Experts of a small language model: width 160.
Below are experts of layer 5 (counted from 0) of a mixture-of-experts language model. Rows are named router (the router's row for the expert), up (a neuron's input weights, with its number), down (a neuron's output weights, with its number) and show model dimensions 80-159. Each number is 500 + 40 x the weight over its row's rms, rounded and kept within 0 to 999. Numbers have three digits each.
After each expert's rows: "comes before" lists some tokens at least twice as common just after its tokens as in all text; "mostly gets" lists some tokens that are sent to it at least half of the time. This comes from a sample of Wikipedia text that the model never trained on. Tokens count by the router's weight.

# expert 17
router:528471440438461487545515486442477499476481440440393481467519573528530500544445489468491491434545523516428514525542540481521512436479524540511518545456459525440476541441493464506471478512543563526537604503500476569538504518468556493506459448
up0:541477478470503491511497550481513497518516406464491521470500462484546461431439559515504567497506487491477508462472456572485537504500474547505454535606586481483492496423494528491566537514500487524413410483492541419509557436459501489497543572
down0:549456496503544422493462493595487505527424581493497462549520502515541469515515495528492453505522587540545469495447471414602492484554516506498526491464519514497435526582478479537550577478484508449547576483415473540465517547542531501566546479
comes before: "(", "in ", "and ", "of ", "for ", "="
mostly gets: "television ", "Championships ", "Road ", "Air ", "Football ", "Street "

# expert 5
router:536519450447524484472445552478556526533509546440546501531488487522490429489410486556539455458525483450418538524545469593527573506524562487438522502532524472509469500483448452535504473498522405556463530486482568620425486437537429575539491472
up0:492582470470550511482526483478522514504553512558467473508519463494480597419439462511527454481492544504508469473530486493467540542468437437517474507509505476529428502491445510470548490542547496544535441515549545498539434511528482581569499517
down0:552501493589526492490534513469448500507506507576458455538544499482514464584488507519446547446602534484542483530556470538497557487593525548531518494513483500526490534476514511530525550512483493498531440451513463527542447458535536497501560516
comes before: "to ", "by ", "in ", "the ", "on ", "as "
mostly gets: "received ", "made ", "called ", "released ", "began ", "announced "

# expert 25
router:478461475517473493500516422441518527413504563487526436489531511494482487484448564470447513476412481449559517534431422478512522509468544436468500496507500468435570528498489549462494496525486416573502509557538515547531497463489464407441483554
up0:490521543473404523522498459518488495531440497503492523504500455606437512484459477539530492517455464469518511564551451519485528457495462478467542533470518497565556486519498532559469518455428519420507467527426491485501409501578485458463523508
down0:428514534535538459512501528507494568487552460468526467467472489434497530494529444492451441464463568529502476440506504497511472433560500523528537443483519512521524502550448543459456488510490514580491503470500462523459614544460496513506475488
comes before: "The ", "- ", "| ", "In ", "==", "He "
mostly gets: "\". ", ".\" ", "'. ", ". ", "\n\n", "). "

# expert 10
router:532521507548498490506502510523524498502451478475445483531491541429592564452528521491510457431489478541464606522499529474476493497510429471572519471494501446437472526426438547478424465427559493449533537531553524531455539502515527467543610490
up0:469549496495477516461574486446510470462515570556528481499516509480541582467541501521490542442459516445507592470435506539565409509479485540548479522523491518510544481455476578548455512582527555513423433480619481475504526517527505534499555455
down0:460526470543522468481433510453522504398494421487529542540478496564508515537543481493466460506530446452492488510501489448480564575524574507522500500491527556532554460489510440510460525471493501570593449532482511488491526454469548535464524478
comes before: "| ", "(", "|", "\\", ",", "m "
mostly gets: "\\", "{", "}{", "        ", ")\" ", "] "

# expert 12
router:520465472534497555567504493505489500434436535583433592519532462560485452537435486454522508559478452488477464504450472487482428438533440499525506516516481484483612476577506506487495575521578492521478447473465457455519500466498567474460499500
up0:565508496467516567451476431471571491485547498490510488518489498474477559498495523517478502539488532471506486564545490429546514509433463499521530423494529541481502499499476520521494515451494503478547547505371423440504457496446450463453484488
down0:444511504489408559500496516531473531511486524496516501498491567523509495434499484559549487514498545492553523472460574375519568508446513458558512557584480539521467534448549475461457473525536503495514470472528493521493485449559564486520569523
comes before: "\n\n", "was ", "\n", "is ", "had ", "has "
mostly gets: "who ", "they ", ").", "He ", "she ", "She "

# expert 29
router:509530516557508509500465475452494519567475554576493555536490480518416447505431526538526485511459500512518578557494552552492544547476501527487511490493526498560486509459470529532515532545560473515455508503482524559556580457479469558526535469
up0:553485495434434470483452470513594539483518518438518502508467497568484482412444512434515420463456474548485474503575489493548463546483553537542454507554505495561535462544458472526529484542480486500554441521505464581508470535558581525507484506
down0:505450466518534555448506502499505461487521546547550514509472427454527565492493557558447541549529440564560469543510552476494466503496476496464509481514565461547488494469553529506536467518516534501512545547499517414474485388450504469499435496
comes before: "0", "4", "5", "9", "8", "6"
mostly gets: "199", "have ", "has ", "198", "had ", "194"

# expert 23
router:420564529440549462479432522473432520451502538512501496480526466517542426513524539553488496518525494493512449507453504521518576500439496502486482446466429480454491463479532515526542516415526521510509509492501454503531504529502437422508415418
up0:487497489534518520442524431471549552491494485438447494496511481439575567486510577464551461527502532483500484518550441496490448512472512503501452508543400497482489587479509532418486561481551559503446534469454510397513517515449514523476514507
down0:540451452450517519468467446468462460476537503498553454496590470503432422496451471511510448559502525499481500542507529455482532479443471464516490561451543489477467466483477496530452554488525412507498436562446530524456466465514528528529488489
comes before: "- ", "| ", ": ", " ", "″", "by"
mostly gets: "Coordinates", "Born", "classification", "Died", "Type", "Phylum"

# expert 35
router:496505494518495443476523511477473506489533542479503458564463387594479476492500552526494579455521506440504500478524552463449503464531503549519572480507477514514521560508501512529585528536429505543525477473522491493522498438467552502443556442
up0:566502500469485496458420475551520492494443468572521452580423467533529525478493536516503528470525467545493470509472507567487546457515475469501571493493473451591479548428467495573579530543508516465469447481557450493434449500425511569514513573
down0:573428483462501585529510484426528528537535513523495564459444512490576436506559469516432461564481571523525464495515482450539425447518470483486516449440531518515516487543492528488464540542516551522482529498551537487529431508474489461492527572
comes before: "% ", ".", ". ", ", ", ") ", "("
mostly gets: "October ", "September ", "August ", "December ", "July ", "November "

# expert 28
router:534479438449434521504481510384526503604477548389499520596487538543465430475450490529507484492507531482523534513541516500520562507432503519486481525511565483489494545518489396534476433490419443465473542496543459579561468476533516494530555513
up0:561423500446421501520443570448480414519529536431496528577575496544518493539469420523589467457492476529542490532519511461540590506490531532483441496572469519495574480543471482582488507487533470529484507467453439493447439520525509525542527512
down0:491505509446498510527545452513528483456483528499602485513450515459484479480501470533521427517486378558492453511498480492505496510467445476545467484445443452580422528506494433523505498493448521470451523465446391497477437505561499519575497538
comes before: "of ", "the ", "to ", "in ", "a ", "that "
mostly gets: "served ", "support ", "Pr", "signed ", "comm", "worked "

# expert 30
router:507496580387523533458486476602484509439507497458483532564524441526490508496469534444470517543481469513467515491518530561536512520549499495494437544505495542534448526485513409514520509513563560482548462573509513424485433410525503488499453538
up0:493426463514422533423513498457527441515386482466500535547503488560468431480512444527450494471469472520513514490509535426496516476518465477492549529520486490494496510523535530508456503537497493456506562478557558587459437465445486556566520521
down0:502493558481584437437480495521446479459555485525511482456506539462565555485491558507530511482424503484505482487519441500512507447531455505528467478431529466501475505450501521531513478510561523525507495564524456447520583470517437507468489414
comes before: "- ", "| ", "\"", "===", "201", "200"
mostly gets: "==== ", "\n    ", "\n  ", "=== ", "\": ", "\n        "

# expert 7
router:426501482490499531535537484505512409464438491447456480456534510437497522558486442544528522480504507479524504574476538482532432472481443554476519484533460529468501535518509429496533477531502585503469550464494544490550554499473475449545435464
up0:515554486506498475478548483537480499446474536528527534579499435526513557545493472515513470472465538517478508493513504523476565510501503554479498487485409506402511434536508482508473402500467491489487409523492514542503494516464446480508446550
down0:533467525477593511528511521450479483550508483451502507468486485521473528496506502521534518446547505527493493456468541512529421541509524387474469462564465448549519506496498467500516541571511504486534537432477524494447534480505537546510427478
comes before: "(", "| ", "and ", "was ", "=", "de "
mostly gets: "John ", "David ", "William ", "Thomas ", "Michael ", "ov "

# expert 16
router:518493540501506512479471517460483531518499547487552423514539562632495461536535499458524496496524505518490518518571441479547465522531458481539454514522468517503531509515492550533474554499488451530511514528496477508448490537464564469425528500
up0:545500542474492485489477437418435458486523535520503450420501537517431519529472546516433486444454530430539522535492526457514404477500493472533524427471456537548531532537477515523520566522523512505484564545491475519506460497538489481469469526
down0:559555504466498503498497528491466485557442584582438531568553481475495489469543478535510564508474469519528490508542447432460503362526493467430472501592513500520448537477491480512491485520544465522554508483521504541453455519531613539509537534
comes before: ", ", ". ", ".", "\" ", ") ", "-"
mostly gets: "century", "ings", "ence", "ics", "example", "years"

# expert 13
router:528499566469510458509521519569482530509525465521497511512495544456495503590533493463553528544458449510509559507504569481551416423504557451549490542497538498528529462475471495421500492485553504538496468495439469430516450464559529435576412440
up0:458524531557449453425522530494491451474499479548468559428485460512509479553486466514495506442474485554480455489547487490454463416530559487458497437513497414515574532556473538464504437494559431483491533491482455451499560524472482562566539519
down0:516490516460483496442562482468462519527536477468520493549499474522457515513557563624453540492591397557487529478524516475482456476505524498568556537526514405535516520491500554530468480525512497513457572494489473509552581476525466405471475455
comes before: ", ", ") ", ". ", "C ", "S", "'"
mostly gets: "Mc", "San ", "AR", "US", "St ", "Los "

# expert 2
router:401464491538494528451522493525572519492518426490539517481555557508479517520541484450509504518588520556531482530548479446499483464513498486473499604551474536548466534418540478490501543459409528433492477462494563465478501512479499418454537478
up0:557490436443462496472479439551444481510444517465493606464445452535490537577496527533434502470480457499463478477504577514580479535423475531431484482572473522445554440505489541499465474512553482480543373453525469543448500429427459502536504510
down0:446528487502529513513571561488517485508509544549525408440497525525493430407471460527485468503493532492484564481514455467457482479518477460545517484474531450540471488497448456509536540522460514535481620493526582498474504549512519474483506480
comes before: ", ", "'", "i ", "a", "o ", "; "
mostly gets: "ville", "ki", "ford", "ler", "berg", "ello"

# expert 4
router:473496478542479549557511476417560472491463524428591505483490552506506540463542486558454445430439513469461512473541494525499456459484575507510544475452520414519606532577421502544508508540473489494530493483510487499529495546459542524532487559
up0:468441473522559525483529454543488543564479527554517430478424439522493459483506489551494442545536484553437463570432443480463424566533466498552507569445486530410486517481505538508431527442474501555463517529518539475519535498487516488471442517
down0:490518476450420483427472406459522527549524504486494534517473512524479494479527511473447556541474441583464438448578472460549451549479520533550564443512509516560460460442552445585537483428533489466451510530499492496498575525551515454489435530
comes before: "the ", "The ", "He ", "In ", "his ", "It "
mostly gets: "\". ", "At ", "throughout ", ".\" ", "during ", "In "

# expert 36
router:550504435589503477557498539502502547511462524462545541507469487470510548459504450519507500508494497458483498476511531579460553530495494522509574463522543423537505467562449505491523485553496430449434527546544408487488516424479455505544563538
up0:511463488491561529470538508519469453520508569548481453507544490449447546537457485470424514498581483528505475527489545489489418493514481456534492509449500505515567533499433513501558562563570514569498525509510519527532450489543466473492511472
down0:447487530461439565448446489492487459564524418489494456480469474534488476470495557530492508466422462510508440430470479497585514523513536511480459495570521484471535432479598539507437504456438519530515508494489515486525601547478479544516526485
comes before: "the ", "a ", "his ", "be ", "October ", "August "
mostly gets: "On ", "pl", "for ", "fl", "until ", "l"

# expert 3
router:533461598459541506488497477565540528519421533474532514495512549559486545517493466471460499479557509487568512521458531545475452495505484497517507549582540460503526507520462468463485510469435496474490531498516483497520442548491511450493508573
up0:511506482536424506474556498504483488416502527502489500469535480450498537507528489512503455445513500512535481551542508553507484436390419489486520499457522482422561469530530492527572489503500471421520527526537418509516392487491563443533468527
down0:487554501541485542500507505572470517546453466481513468478556507491452512486518487557403532552515512437505527574553534527516484528496497481535440488458477472495529536486501508549499450478473507472471499490450529506512484533428489516470466484
comes before: ", ", "–", ")", ") ", ". ", "\n"
mostly gets: "also", "century", "History", "Navy", "Career", "Gls"

# expert 24
router:542471453432576495460499501519524523508508545540550548496549442463481520517435576550503505452454404476472450517489526529487504483456476495553542460521459439494456562493533525461536492500418493455451475444487490444487455512522487459525517503
up0:463429525526514551546474551448477431501513530461505486401484435512481425520541472517482542498473459491493536446458456503538510538525495516501494439462462512472598479558517463499488533457490513403474484395527438507503552508456536519506518481
down0:528493516537555548483533506525492477464511474437509579523544499405562492493453513518521470547480514444541475534454473530511512428524485526533573459487533517537554556587485489592519575519459559562504538479417485519458472506488469471529566521
comes before: "\n", "s ", "\n\n", "°", "N ", "000 "
mostly gets: "|", "'", "\"", "′", "″", ","

# expert 18
router:511549484552488532462417513443480513438531556527504474493496455433486475478529571500502540483477492560505477508453496461443506544560487492477546487473537491474508524461457545521542441546546533429487442537478466484566434539579499500554563506
up0:531543495490497550506513429432534473504528541435507532493488520512556534457509533480450566439513527544448538509486453583590470523435534575447497479539531443449522458527563464520540519533439459486477540437519497459506490540557512516523581456
down0:484478455507428478533491530493512521414527461526442423542486433498525497553471499545496490449553528529511472493480496525465502498541511535478472535533485500549493437499438493544518472518482507563588503439550476586478517514613538481514500590
comes before: "| ", "|", ".", ",", "–", "; "
mostly gets: "Apps ", "Votes ", "JPL ", "MF ", "Win ", "MPC "

# expert 32
router:441480478503511498537466473468464515443536514456405431487504504483521534522496561528484483481520505527438565570503526470518523500527485544534505514457476490443501497463519436498433468455580577529587553547532494488541532558505527531527449447
up0:481552511456473475445550488486510516585534494505435414468499492518519532448418515484464497450489575575516469499453484494539574547509542527436540529481503462480528499521471554500422502502415443537559501559493465468581496520456461493452454454
down0:434524462491517490566514489573504487485528474501451578550446478519492465555500438482540530494503484493553440448531506584517506538507461567536403507524492544559521539503573493481468492534501463501437516484442505457552531473454545468515524516
comes before: "| ", "|", "be ", "(", "have ", "=="
mostly gets: "G ", "T ", "P ", "R ", "M ", "TV "